python train.py --d_expert=64 --d_shared_expert=256 --router_score="softmax" --normalize_top_k=true --norm_eps=1e-07 --tie_word_embeddings=false --learning_rate=0.00546 --beta1=0.95 --max_steps=7371 --dataset="wikipedia_en"
Below are experts of layer 11 (counted from 0) of a mixture-of-experts language model. Rows are named router (the router's row for the expert), down (a neuron's output weights, with its number) and show model dimensions 0-255. Each number is 200 + 40 x the weight over its row's rms, rounded and kept within 0 to 999.
After each expert's rows: a language model's description of what the expert responds to; "comes before" lists some tokens at least twice as common just after its tokens as in all text. This comes from a sample of Wikipedia text that the model never trained on. Tokens count by the router's weight.

# expert 54
router,308,207,253,197,183,185,195,224,178,263,161,220,177,234,232,230,204,237,210,255,186,237,231,210,184,202,200,212,217,257,149,189,186,175,187,165,198,195,207,159,231,192,231,223,189,204,187,237,169,193,158,226,205,225,180,198,235,260,182,208,244,142,193,188,250,132,223,159,254,227,209,207,231,170,119,254,180,174,163,143,153,239,193,213,217,188,121,230,120,154,231,177,186,247,169,200,221,192,274,203,225,145,155,155,209,170,213,228,225,199,272,242,151,198,259,212,189,160,247,244,203,174,181,226,205,126,125,217,246,193,182,200,95,187,69,285,187,117,146,249,131,188,195,136,196,280,140,196,114,217,126,235,189,103,223,203,180,209,239,219,232,176,176,191,214,208,166,178,252,246,129,197,208,209,220,203,189,243,179,94,232,285,183,181,144,228,232,242,180,218,200,142,198,235,214,174,229,249,140,211,233,160,270,122,239,189,232,181,199,241,215,195,142,187,172,200,198,227,218,186,212,266,212,185,228,288,212,97,210,203,196,150,232,138,214,189,221,215,277,182,253,213,168,256,294,173,183,179,191,205,274,234,176,152,222,215
down0,172,216,212,237,178,201,175,183,216,184,177,161,129,169,235,206,157,145,143,200,138,244,175,176,252,241,137,227,234,191,212,249,143,143,179,229,149,143,218,180,202,185,175,130,179,237,182,229,191,167,237,164,229,236,233,213,213,209,210,187,268,154,243,241,155,210,263,163,274,138,239,210,210,199,260,226,216,201,189,209,194,176,220,203,199,153,169,244,178,194,201,165,181,142,203,272,180,252,182,188,133,240,207,241,126,145,198,222,221,188,193,226,273,180,180,169,201,216,193,194,269,182,149,268,208,227,226,226,179,235,192,184,195,192,198,132,155,211,176,149,197,187,153,203,273,246,252,183,191,288,153,217,211,212,191,193,108,179,289,239,140,154,248,125,141,213,132,154,219,277,200,130,198,142,157,168,187,178,156,156,190,222,218,179,102,173,154,254,161,228,198,197,121,169,105,114,202,147,195,196,170,245,211,183,260,163,177,181,160,136,268,201,113,168,199,247,176,224,197,203,218,137,217,155,205,90,202,147,168,224,174,234,213,182,171,178,167,248,240,150,142,170,199,167,283,207,284,194,157,149,148,216,173,184,205,261
Line breaks and headings
comes before: "\n", "-", "|", "==", "The", "==="

# expert 4
router,189,212,272,254,162,230,185,255,154,240,202,239,125,188,229,206,186,233,242,267,146,210,225,144,188,166,249,196,250,189,140,230,145,185,189,188,231,177,180,171,237,164,199,254,210,177,199,265,189,177,166,230,244,179,154,160,236,212,154,267,244,174,175,271,219,210,253,163,226,262,169,174,236,196,155,221,189,180,156,187,161,241,285,209,205,185,182,239,151,167,274,164,177,238,113,219,244,156,242,171,251,127,176,189,227,213,240,245,221,238,210,239,106,172,219,217,184,153,239,243,235,184,125,210,133,183,175,224,235,154,189,153,192,181,148,240,263,164,194,237,132,149,263,179,231,204,172,132,162,240,102,231,162,149,210,236,138,209,239,238,213,134,185,151,204,189,146,218,188,232,185,211,247,228,241,153,144,200,214,168,150,273,187,214,190,247,237,197,194,209,194,183,192,179,239,230,151,252,185,99,241,173,248,175,172,163,248,130,205,259,203,256,172,180,147,173,150,245,239,211,214,257,226,237,220,213,222,183,195,236,234,163,231,154,216,176,232,271,232,135,249,248,97,230,212,103,150,163,153,189,274,208,165,191,236,231
down0,226,207,201,214,220,247,164,234,231,186,192,223,229,263,202,172,178,166,233,240,174,257,212,169,140,227,201,164,175,247,243,250,190,187,258,198,218,283,199,231,188,197,201,241,196,231,191,224,145,239,158,149,245,208,138,249,175,234,204,153,141,200,134,152,175,175,210,240,168,315,172,264,151,191,196,196,220,223,264,261,193,240,197,235,196,169,238,181,180,153,184,208,80,215,293,146,160,125,223,188,278,189,192,229,197,210,173,198,160,186,225,233,251,174,255,205,163,202,205,258,161,193,237,223,113,270,202,173,232,192,103,192,218,196,216,194,233,200,207,214,229,226,210,213,262,202,263,267,188,182,219,112,241,198,200,281,240,250,169,232,150,281,241,246,186,293,268,158,216,253,247,164,205,187,285,184,196,261,191,156,195,169,215,258,241,249,240,116,225,239,163,203,169,216,154,186,250,155,234,210,160,141,203,171,188,229,228,221,199,238,193,176,246,184,156,105,251,182,222,259,165,190,185,201,220,175,252,141,131,169,207,140,183,184,208,216,212,108,217,190,254,218,212,215,238,167,273,259,167,230,173,196,223,279,236,220
Non-Latin script bytes
comes before: " |", "0", "3", " /"

# expert 41
router,224,279,188,230,147,251,164,251,139,236,220,239,105,195,268,225,174,225,189,212,173,224,199,97,171,154,225,236,223,213,219,164,156,175,172,178,241,174,227,192,212,166,215,248,270,219,168,197,155,149,196,214,252,175,179,147,220,230,170,223,186,155,138,194,222,95,225,183,216,270,131,190,208,166,192,231,175,167,192,197,165,233,267,250,198,147,193,264,178,137,242,207,180,234,203,184,183,219,208,151,254,185,181,78,214,160,223,284,219,189,199,215,183,192,221,173,193,173,220,217,128,105,131,185,213,180,195,276,197,221,149,196,193,178,209,182,207,189,159,255,185,140,257,162,189,190,192,142,172,237,130,242,179,207,233,204,186,254,231,211,164,228,159,199,211,197,183,271,202,249,190,221,203,236,251,164,180,218,219,155,176,235,217,149,178,269,176,193,217,176,242,188,261,233,239,242,164,226,155,214,242,180,207,97,165,143,256,188,163,193,237,244,124,241,136,204,186,226,237,203,247,282,242,274,276,249,214,200,262,235,232,151,290,147,208,159,262,255,221,197,166,222,155,253,295,152,211,164,204,194,209,269,222,235,246,191
down1,162,206,205,164,193,174,191,286,124,213,219,175,240,215,235,200,179,203,157,164,230,201,195,207,170,187,254,225,234,216,201,294,139,185,154,142,162,231,224,149,266,155,254,182,114,193,243,197,212,148,167,197,246,197,184,161,218,194,250,95,167,184,125,148,230,145,151,218,185,181,159,110,172,162,248,238,214,181,110,257,278,237,211,239,139,189,230,201,166,222,254,218,219,206,191,170,216,180,245,143,296,243,142,135,224,196,203,191,224,150,161,251,222,211,204,218,211,213,199,84,253,222,224,198,245,218,178,204,242,155,150,158,149,254,178,148,148,209,286,141,144,206,170,158,246,156,147,210,114,150,261,236,164,230,161,189,232,206,196,191,179,171,195,125,218,132,166,203,204,210,186,171,172,193,226,162,242,253,216,207,246,179,187,209,232,152,250,213,231,236,297,223,257,248,147,209,144,234,207,198,218,163,245,171,149,175,184,253,195,191,210,250,143,227,197,236,225,197,181,166,214,325,193,166,236,148,205,197,165,214,172,153,217,190,247,136,167,186,204,222,251,136,215,187,166,196,222,248,205,122,172,232,214,242,203,203
Infinitive to, modals
comes before: " the", " be", " a", " have", " not", " his"

# expert 46
router,194,173,228,219,126,241,175,216,120,191,163,245,196,210,231,239,142,229,209,202,143,225,269,216,138,162,237,197,193,198,234,153,81,134,118,179,229,147,245,174,229,251,199,192,238,240,165,174,114,199,147,210,218,163,153,141,230,224,145,224,205,152,181,225,201,207,140,127,229,198,136,181,246,141,147,243,217,179,154,151,151,236,207,191,184,175,150,217,190,213,253,200,198,289,177,178,206,209,267,147,230,170,141,205,209,186,224,246,227,206,231,231,134,181,194,165,147,154,210,240,178,204,204,221,162,176,198,200,194,122,170,154,130,214,181,200,264,165,238,254,153,169,210,180,236,210,198,123,217,163,89,244,140,198,187,228,139,230,227,235,229,192,217,131,241,259,171,258,173,220,149,190,202,232,227,163,198,205,187,188,208,289,212,196,136,228,247,207,195,142,232,142,351,255,237,160,176,256,171,190,247,153,209,213,240,176,211,115,160,211,234,205,229,226,157,210,173,219,236,245,186,196,226,225,227,198,213,198,229,223,210,175,197,258,201,219,268,260,238,191,257,212,158,275,199,169,141,233,213,264,201,229,189,163,279,181
down0,222,170,238,289,184,161,166,199,195,259,185,247,208,197,173,209,199,223,162,207,251,172,216,227,227,176,241,164,159,225,136,170,225,228,321,251,238,191,174,231,213,177,216,184,177,151,221,147,191,232,232,178,235,201,288,191,143,187,238,199,226,155,222,169,207,162,223,199,242,152,231,138,155,161,169,232,227,216,251,219,139,165,138,215,143,166,225,248,220,166,169,151,171,214,251,213,186,176,138,179,185,134,203,128,239,185,167,235,228,202,209,188,151,261,140,237,173,191,91,202,248,256,196,205,193,261,160,159,180,261,130,222,283,205,240,243,215,229,268,194,222,187,291,207,185,234,208,229,253,146,145,164,298,174,212,231,187,197,204,168,227,159,226,159,203,212,95,214,244,173,184,152,142,161,149,284,243,165,273,155,244,191,183,225,171,159,190,280,173,182,230,225,174,190,102,215,202,208,243,181,253,254,216,262,191,262,208,141,201,248,258,124,226,218,157,204,185,161,142,224,246,227,196,180,183,173,187,163,224,151,204,204,162,240,264,199,211,185,282,151,186,124,205,205,186,198,230,184,220,262,167,129,152,145,221,203
Word continuation after c/p
comes before: "s", "ing", "ed", "er", "ers", "y"

# expert 61
router,212,202,293,207,197,286,175,269,174,234,197,193,205,238,224,264,233,276,259,287,163,233,215,149,219,209,203,175,222,251,195,130,181,167,208,144,250,192,189,140,234,212,242,294,198,190,142,241,195,202,153,239,212,199,142,113,242,235,202,202,221,173,208,243,213,175,222,147,237,231,182,236,222,195,212,194,126,182,143,159,161,239,188,251,210,184,162,206,141,244,288,199,132,188,209,223,226,189,247,170,226,184,198,180,216,277,188,233,273,213,214,209,141,188,217,139,155,197,212,185,215,157,144,255,195,180,189,228,205,174,194,180,134,132,138,157,234,158,186,266,163,180,231,135,206,200,178,170,128,153,160,258,144,227,194,245,183,270,242,242,285,185,202,185,193,161,175,223,255,170,224,189,204,240,210,154,116,244,193,170,188,286,109,164,185,179,261,229,190,125,187,155,237,196,227,156,199,197,197,143,233,130,222,172,230,169,257,142,201,237,182,290,209,205,214,270,164,225,233,217,253,223,264,243,227,289,207,157,262,212,233,135,229,210,169,182,244,240,219,159,211,254,176,262,182,167,162,166,162,203,247,216,148,215,211,221
down0,163,178,209,199,241,212,251,177,252,127,193,205,235,192,153,171,227,219,188,230,182,223,230,143,156,161,191,183,163,153,184,217,212,215,310,175,275,206,185,183,222,207,204,218,169,226,280,136,135,191,265,185,282,253,193,185,214,148,185,241,201,161,231,234,206,204,156,151,234,134,293,192,210,210,219,171,219,177,191,182,156,165,147,94,208,176,150,153,155,208,263,214,248,197,161,223,232,189,238,187,168,215,161,206,186,210,155,112,197,289,191,123,213,283,199,201,244,203,226,205,170,109,218,173,222,114,231,96,163,239,179,180,231,217,159,222,203,198,175,211,200,220,184,189,152,187,209,134,197,208,164,231,224,228,145,190,208,181,165,156,196,276,170,245,126,233,108,225,294,248,192,202,150,172,234,155,132,264,245,198,175,193,186,181,177,226,209,146,135,241,271,198,246,185,199,170,257,219,209,177,214,201,150,205,93,221,234,164,232,205,163,194,142,237,229,177,172,160,216,162,164,174,264,214,181,121,230,201,205,211,225,193,217,257,136,213,258,209,201,207,229,191,173,197,216,223,213,97,228,219,127,145,118,257,190,244
Pieces after capital S
comes before: " ", "\n", " as", "ing", " —", " by"

# expert 38
router,235,289,243,245,128,310,158,254,160,207,174,210,184,226,255,205,204,207,252,217,165,204,221,134,173,191,248,244,291,155,151,202,202,164,172,214,255,102,160,164,224,224,226,224,269,240,153,173,193,177,159,209,224,189,174,177,201,207,201,250,213,171,208,246,201,162,239,133,225,222,248,160,270,158,172,199,151,166,186,111,127,235,190,242,149,138,156,241,141,164,270,207,161,233,150,184,238,166,273,190,225,163,92,245,204,192,240,279,217,243,241,219,141,164,190,210,96,178,211,210,93,182,207,204,160,190,168,225,276,227,191,149,119,192,162,170,264,158,148,207,93,187,254,180,239,239,149,167,190,188,180,188,184,151,213,253,170,243,238,233,207,199,189,171,162,233,191,224,219,225,152,191,211,212,213,212,174,224,203,130,125,235,170,147,189,200,229,189,136,184,187,187,217,216,235,183,262,227,175,213,247,172,285,161,214,197,201,139,143,236,194,230,181,164,178,180,165,255,215,206,220,239,273,214,211,211,228,180,180,209,236,182,237,151,186,116,215,215,211,164,208,233,174,237,212,150,169,191,193,249,234,177,245,126,210,178
down0,192,222,147,191,233,216,155,246,274,207,199,216,211,270,181,146,260,192,165,231,286,197,251,194,180,211,220,199,226,204,168,210,202,96,204,145,189,257,141,217,147,196,190,219,202,210,138,88,172,185,161,261,175,228,212,209,192,295,162,157,191,231,182,217,167,103,262,166,150,254,236,166,194,167,158,230,214,213,218,191,197,194,193,184,144,199,192,200,179,182,217,271,158,182,215,149,230,234,163,240,187,152,210,266,194,185,157,210,178,153,193,210,162,179,167,182,187,295,152,294,150,288,226,100,205,162,178,221,272,194,234,245,196,222,190,236,221,182,110,181,235,244,268,159,156,189,242,220,265,162,186,155,216,134,218,136,200,244,193,213,198,161,203,195,191,226,217,248,247,161,194,177,233,223,108,231,154,134,167,163,199,196,247,230,210,193,136,227,159,201,160,139,217,161,177,217,209,203,201,251,204,222,178,288,198,159,258,223,123,140,163,202,171,121,197,205,212,232,129,222,225,186,217,209,195,169,150,241,199,218,230,307,186,108,230,162,201,158,212,184,154,143,214,212,177,238,145,179,213,189,229,224,298,152,227,180
Reporting and clause verbs
comes before: " the", " that", " to", " he", " it", "ed"

# expert 35
router,219,249,225,213,155,245,209,285,158,190,199,287,120,238,212,243,163,281,241,255,168,297,231,145,192,160,267,208,254,167,168,213,104,182,209,173,167,198,192,162,265,216,218,212,294,186,171,237,206,184,161,239,224,186,187,157,212,242,184,289,245,211,172,260,210,179,187,215,253,204,146,206,278,176,184,233,140,164,157,205,225,235,236,218,208,198,190,269,220,182,189,217,213,195,135,243,242,148,239,175,215,210,186,126,231,228,240,273,242,196,218,268,179,193,247,143,176,186,217,253,166,139,186,265,177,103,191,254,272,192,164,140,194,154,176,201,239,151,197,211,156,149,226,168,212,195,131,168,159,221,169,207,208,181,183,277,176,238,161,297,225,172,194,187,257,147,155,271,179,231,143,184,178,248,200,173,213,225,185,193,161,214,177,137,199,194,203,219,153,95,199,231,188,225,228,187,194,223,111,163,243,148,262,206,229,162,194,151,221,204,180,201,141,197,196,213,182,219,234,215,207,243,211,224,208,191,253,171,247,213,230,215,259,201,206,162,278,305,224,164,254,223,113,219,171,169,169,212,123,214,229,198,153,174,219,175
down1,180,134,219,223,215,198,189,178,199,233,203,109,227,171,219,224,206,289,167,304,159,214,221,218,114,142,174,280,185,163,128,201,217,183,228,115,200,294,286,179,211,158,217,243,162,226,184,223,192,225,233,213,236,165,207,224,232,167,126,206,241,183,154,180,120,171,223,212,221,247,272,273,212,196,183,160,231,173,203,255,159,171,227,139,135,185,177,188,233,166,209,209,193,180,176,225,267,206,197,234,186,214,149,155,158,224,215,203,198,222,261,297,198,228,247,149,192,189,182,186,219,207,150,217,179,250,191,185,109,106,180,159,146,170,192,188,278,210,176,231,257,195,300,220,226,164,158,202,172,228,283,277,237,230,206,169,185,160,254,165,282,188,223,166,224,206,205,196,227,267,183,240,218,216,175,206,192,266,162,154,230,178,278,200,164,186,184,241,173,194,283,232,241,166,207,227,102,199,167,152,207,196,231,164,216,99,242,176,219,257,173,142,133,164,216,222,170,144,190,239,205,243,206,207,166,159,187,171,131,154,196,208,167,251,190,160,218,197,242,203,237,193,187,170,201,218,167,171,215,289,260,230,198,166,190,258
Plural endings
comes before: ".", ",", " of", " and", " in", " were"

# expert 21
router,199,168,229,204,169,228,180,297,176,193,144,225,112,168,207,227,124,272,275,244,199,262,214,184,141,197,237,164,214,248,206,172,197,137,149,201,192,183,269,198,243,290,221,231,237,212,173,227,177,197,146,249,211,152,140,197,205,175,179,238,274,181,204,264,237,224,198,171,205,218,131,214,291,171,158,164,171,172,206,194,215,214,195,240,230,176,179,217,132,120,211,119,182,207,178,189,213,157,235,220,233,161,172,92,216,228,224,294,249,220,266,178,177,187,271,140,121,190,210,240,176,236,211,247,142,162,200,201,234,155,203,172,149,158,195,183,214,175,152,221,139,198,228,186,248,270,195,110,157,286,115,173,173,166,227,216,200,199,252,258,207,141,181,201,226,135,139,223,195,236,190,198,209,225,278,181,224,187,132,184,210,222,207,161,176,214,217,286,167,159,194,212,153,262,236,161,194,209,180,177,213,183,236,191,290,200,249,196,212,223,210,274,169,196,129,264,181,200,220,193,229,223,218,247,215,235,244,169,167,213,227,173,244,218,191,140,241,277,237,191,208,253,154,242,246,129,155,187,182,260,224,220,185,150,246,169
down0,255,185,220,120,267,232,118,276,197,300,194,175,155,181,305,187,166,211,228,217,180,199,221,233,188,162,201,193,202,225,174,118,187,209,219,249,231,165,118,224,223,147,208,250,245,214,185,240,205,144,257,194,182,163,150,210,240,135,242,211,153,253,167,189,190,220,169,203,238,158,200,155,167,166,243,181,247,219,213,298,156,175,252,261,172,220,244,234,191,254,181,174,172,232,190,227,190,123,221,239,210,275,203,209,210,210,209,142,188,203,292,262,187,198,192,182,294,186,157,223,206,206,230,230,146,142,238,227,191,197,231,202,222,183,220,246,194,187,188,267,190,240,197,251,238,273,183,245,197,164,195,204,198,224,157,220,161,173,226,152,255,141,203,168,205,170,224,131,191,236,195,161,219,176,169,237,201,259,198,142,231,227,266,173,209,214,257,195,244,193,173,234,127,228,202,257,233,240,211,195,195,224,178,187,164,186,266,217,231,253,152,181,143,177,250,200,239,311,259,212,175,222,191,205,250,191,261,154,195,173,252,163,189,169,156,180,178,213,228,233,232,190,106,230,219,239,193,131,78,192,157,304,270,267,212,152
Office and abstract nouns
comes before: " of", "s", ",", " and", " in", "."

# expert 57
router,227,265,280,248,168,186,202,257,176,233,141,224,209,190,234,217,192,170,226,193,106,306,226,212,224,149,209,141,306,271,125,151,179,170,159,200,210,118,228,226,229,176,246,237,182,210,173,225,171,186,187,222,279,208,185,205,215,297,187,222,274,173,195,214,191,210,194,168,240,195,228,239,183,153,203,205,151,229,162,177,137,209,196,204,168,138,163,192,165,156,218,188,176,234,196,221,201,173,255,159,210,178,159,158,202,231,198,262,237,205,200,316,173,176,210,181,192,176,240,227,207,248,158,220,151,132,184,220,195,173,188,160,148,199,189,270,209,116,130,223,183,180,200,144,195,185,144,176,232,207,115,214,176,170,253,206,202,227,192,249,182,168,141,162,229,213,176,299,231,256,141,277,192,259,242,190,136,194,138,204,183,229,185,203,192,181,205,152,150,134,247,176,208,199,230,231,202,210,170,150,228,172,198,189,199,113,237,157,218,218,221,236,242,218,219,196,156,239,200,224,267,234,251,225,247,196,220,153,284,241,186,188,225,190,267,131,221,222,238,196,170,218,154,211,203,173,129,193,116,270,308,162,98,237,215,201
down1,195,229,190,233,215,143,187,177,267,187,174,189,174,178,229,135,98,230,176,145,259,158,240,232,211,245,225,277,206,175,180,213,154,192,197,138,240,189,195,205,171,240,189,242,137,199,145,133,191,136,181,199,119,241,285,226,232,190,135,144,217,169,245,221,174,212,177,247,170,199,230,194,214,191,162,224,198,168,222,258,241,182,162,277,183,144,187,179,161,240,203,264,196,154,207,224,161,282,273,123,161,156,228,209,181,171,192,265,225,156,274,203,205,166,166,191,279,222,158,160,201,209,172,228,273,205,244,213,280,215,141,107,183,202,242,186,210,199,147,173,137,214,217,208,189,223,110,200,258,198,210,243,211,175,245,219,163,231,206,229,233,170,174,195,209,130,214,219,219,219,221,233,252,156,166,213,236,254,119,182,204,207,190,154,214,184,219,220,291,243,215,286,258,238,176,276,185,203,206,166,221,167,205,162,266,227,133,186,218,267,205,138,138,244,217,303,300,198,181,203,198,218,253,237,234,233,193,199,178,218,174,202,191,208,226,157,246,183,181,231,194,236,195,195,201,255,215,263,91,234,193,197,248,110,184,172
Auxiliary and linking verbs
comes before: " a", " the", " been", " an", " not", " also"

# expert 45
router,234,211,248,214,215,289,145,281,174,249,201,228,149,165,204,207,148,237,210,262,168,227,227,202,163,166,218,112,200,205,163,148,181,163,197,221,256,129,279,183,221,242,235,220,231,162,204,208,192,161,220,248,240,168,174,210,198,196,205,277,233,165,138,295,242,140,177,213,250,207,184,177,235,215,127,241,154,172,204,146,158,230,149,216,202,217,189,220,176,189,228,190,157,188,167,240,196,188,270,183,217,160,161,220,244,236,182,229,259,235,283,182,204,169,216,150,111,155,257,191,116,194,191,252,182,134,208,254,226,145,192,98,158,179,214,221,217,164,151,216,149,155,210,179,202,219,176,149,119,248,138,233,149,160,216,220,147,205,194,208,172,181,200,170,242,188,174,213,201,253,247,207,209,233,252,213,152,212,185,156,228,285,212,146,188,185,215,257,200,104,203,149,282,278,237,190,232,155,166,162,240,176,250,195,187,139,189,159,136,205,240,203,157,179,233,243,146,265,232,259,235,192,194,262,214,208,241,168,188,231,224,147,235,198,228,174,235,317,200,160,226,230,135,292,256,177,181,171,181,210,188,221,147,167,212,232
down0,265,213,233,227,235,254,244,240,211,151,196,221,176,192,128,172,212,205,205,255,190,178,257,213,173,94,173,188,230,179,149,181,201,111,116,244,229,233,202,205,219,218,155,187,238,250,226,209,203,228,286,241,158,165,177,205,160,160,199,201,258,273,262,226,172,129,168,225,215,237,241,159,232,155,227,217,221,171,160,190,256,168,162,225,150,271,246,228,286,289,214,189,251,149,237,204,146,160,234,241,138,243,234,223,240,185,247,195,216,222,166,170,175,191,226,216,200,242,229,129,169,195,202,243,258,143,184,257,189,232,252,141,126,174,239,203,165,252,195,201,161,216,178,216,178,156,151,281,193,149,220,222,146,147,220,215,128,207,189,151,203,232,242,196,187,230,218,288,146,165,204,218,162,242,214,196,280,258,217,226,236,82,238,165,186,208,266,232,168,169,132,172,197,235,275,200,195,200,208,223,241,219,183,246,226,207,230,254,202,189,257,162,138,107,213,254,209,207,203,286,198,174,202,213,183,193,238,135,191,157,200,218,106,237,203,208,172,178,132,199,169,163,116,149,193,265,204,195,178,194,199,229,190,188,139,195
Work and place nouns
comes before: " of", "s", ".", ",", " was", " is"

# expert 0
router,182,214,232,230,159,257,133,259,138,223,144,254,183,194,193,178,139,201,224,194,150,209,267,222,175,153,231,153,185,134,188,166,170,214,189,186,207,129,194,209,222,242,231,234,222,245,208,171,145,190,165,237,253,152,137,152,170,268,184,293,216,193,182,281,220,172,224,163,220,252,184,228,257,212,109,210,210,209,190,167,197,235,201,232,202,211,171,242,170,129,282,198,149,256,132,190,208,168,251,155,241,185,133,110,276,221,226,229,269,224,248,217,166,196,249,195,128,192,246,276,150,210,143,223,196,96,139,225,237,171,199,165,227,163,173,198,225,177,158,237,200,182,240,170,228,209,163,150,181,224,172,190,186,132,255,186,168,207,197,221,224,171,184,196,210,170,103,217,204,221,139,278,220,213,220,170,140,183,215,193,180,249,203,178,168,235,195,212,193,141,244,176,237,298,236,185,221,158,183,190,244,180,271,184,226,200,206,158,135,250,217,190,189,234,158,188,181,227,235,241,251,229,212,277,257,222,253,168,178,245,240,204,268,183,193,147,197,301,248,192,260,279,99,223,242,192,171,168,199,226,250,210,171,253,237,209
down0,156,189,187,199,224,201,154,165,182,121,195,267,196,189,204,207,133,240,178,206,266,215,188,173,269,207,177,149,113,136,111,216,185,215,232,125,192,171,194,199,214,199,127,248,150,230,104,219,218,179,145,250,270,184,162,255,217,223,189,247,202,224,190,173,228,204,183,240,197,109,194,172,137,205,201,217,199,141,254,232,157,184,237,263,195,242,104,216,215,170,280,188,202,195,178,205,211,296,203,194,278,238,209,181,279,201,218,228,219,161,192,222,191,219,235,256,197,180,145,219,226,214,121,199,210,173,175,272,111,178,286,197,219,166,165,220,238,203,190,215,248,204,158,142,212,190,148,195,160,223,234,136,217,175,236,204,206,192,277,204,247,110,294,203,166,232,204,265,240,261,180,173,195,185,233,202,106,202,115,185,180,238,211,164,135,182,260,230,203,219,227,143,191,173,220,213,244,179,184,173,224,222,183,292,215,242,213,215,103,188,201,175,244,204,199,208,149,199,237,113,214,153,232,203,248,172,226,282,163,251,231,170,179,219,194,182,166,210,184,273,172,195,214,262,263,196,191,198,227,188,233,205,200,255,180,113
Table header words
comes before: " |", ":", "s", " /", ";", "ing"

# expert 32
router,238,221,252,212,181,236,191,259,148,231,135,233,135,215,233,252,167,214,254,260,109,278,233,163,194,190,236,147,226,200,178,193,186,173,190,167,219,173,258,140,246,193,238,235,221,199,183,208,163,162,188,220,232,152,158,141,212,257,142,247,233,172,191,257,218,180,159,171,253,246,236,212,247,168,193,234,209,185,155,120,140,241,239,221,237,220,207,238,172,156,263,184,190,240,146,199,257,162,245,185,224,169,145,147,300,188,274,279,210,247,230,185,145,151,228,132,154,181,266,237,99,141,162,247,159,173,172,232,212,188,226,170,154,172,191,192,214,191,163,224,154,167,258,178,205,175,157,150,178,224,152,217,199,155,214,223,170,263,227,217,207,158,187,140,192,155,129,276,175,231,192,215,205,221,228,148,195,209,184,160,147,230,207,126,188,211,244,180,168,152,205,185,224,212,227,218,202,213,156,159,252,138,257,181,240,134,257,161,214,219,199,257,178,189,189,210,162,252,233,268,205,226,226,225,205,262,205,148,218,215,262,162,244,176,184,187,232,243,213,151,251,260,74,236,294,148,165,171,134,231,216,258,180,165,208,216
down0,184,167,269,233,153,244,246,211,179,215,158,233,160,241,189,135,187,271,212,225,229,220,262,184,194,202,157,279,213,201,165,152,214,97,132,218,235,154,185,198,114,205,176,192,216,169,260,257,251,144,183,182,213,236,270,106,180,208,146,204,193,241,227,260,173,236,220,233,244,205,189,130,216,177,176,239,183,228,169,141,191,226,153,224,256,218,154,188,155,204,242,222,201,156,193,261,211,117,188,229,211,235,190,209,182,112,247,169,169,183,255,213,156,152,149,156,178,184,249,79,234,197,243,157,225,212,164,231,235,211,193,147,131,248,152,232,213,256,172,247,199,159,232,206,197,176,239,229,202,220,123,195,167,202,158,243,215,211,204,207,209,210,214,238,296,290,106,253,201,166,195,228,190,221,234,190,184,217,165,272,189,140,196,236,210,170,244,138,237,230,170,207,156,164,202,200,251,205,208,224,249,141,214,194,246,176,232,161,167,221,192,257,162,202,249,249,288,210,198,247,171,219,193,162,246,240,206,171,284,148,202,223,313,228,189,110,228,148,204,238,192,199,240,156,191,169,252,180,253,173,205,189,211,204,188,109
Clause-subject pronouns
comes before: " was", " is", " had", " were", " has", " are"

# expert 59
router,214,213,313,232,180,245,208,262,152,172,185,246,147,210,203,186,177,207,199,201,219,229,256,168,204,201,351,181,235,198,148,214,228,186,220,146,218,156,214,221,212,221,276,223,283,198,191,215,192,215,152,207,242,202,197,183,241,190,165,272,285,175,216,251,245,115,187,162,229,194,244,236,212,186,98,192,198,213,171,167,196,234,191,210,218,169,183,294,158,174,275,211,197,245,171,232,230,181,261,175,225,172,169,161,276,133,280,232,204,210,239,198,166,169,241,186,211,180,266,257,171,85,175,200,155,248,193,207,258,208,193,154,169,169,146,252,236,112,123,234,185,160,263,181,200,207,200,186,176,235,173,197,194,122,161,212,152,256,241,193,213,168,179,144,224,194,178,218,227,211,197,205,206,203,216,164,191,229,137,111,191,290,183,177,203,293,238,255,122,206,228,100,243,255,214,179,210,217,178,125,223,209,179,191,248,227,221,173,222,221,220,241,162,226,200,190,183,208,282,232,219,235,257,180,217,211,240,154,226,232,243,177,276,141,195,172,226,266,183,148,186,213,120,220,267,194,194,189,176,191,245,183,184,197,202,193
down0,173,160,215,225,153,201,221,179,159,199,194,174,168,237,181,185,206,147,158,226,217,165,206,172,184,221,275,213,218,196,167,160,210,198,223,160,214,191,189,201,219,178,132,188,177,191,215,222,253,202,175,213,204,227,185,173,251,236,169,142,180,205,206,158,168,148,258,193,192,180,233,213,232,241,154,221,205,208,171,141,217,143,181,159,193,157,238,179,165,184,253,188,208,144,217,233,252,153,216,260,216,209,118,186,111,112,152,251,176,138,306,197,144,169,166,213,256,215,218,198,239,221,313,127,191,241,95,215,167,206,136,137,158,230,190,192,104,159,197,178,180,233,182,232,83,201,180,207,242,152,213,187,176,195,243,257,174,264,179,195,187,222,179,200,210,224,126,170,215,186,275,138,187,138,183,282,278,180,233,174,172,242,213,147,144,241,325,177,176,182,216,218,200,208,144,195,154,186,199,225,250,242,176,183,253,186,240,212,168,170,248,184,231,113,174,127,189,191,186,245,167,253,268,209,147,249,199,220,235,245,222,202,173,113,176,165,161,156,234,233,228,150,234,194,151,191,219,168,262,128,154,262,184,112,197,225
Sentence-ending punctuation
comes before: "\n", " The", " He", " In", " It", " This"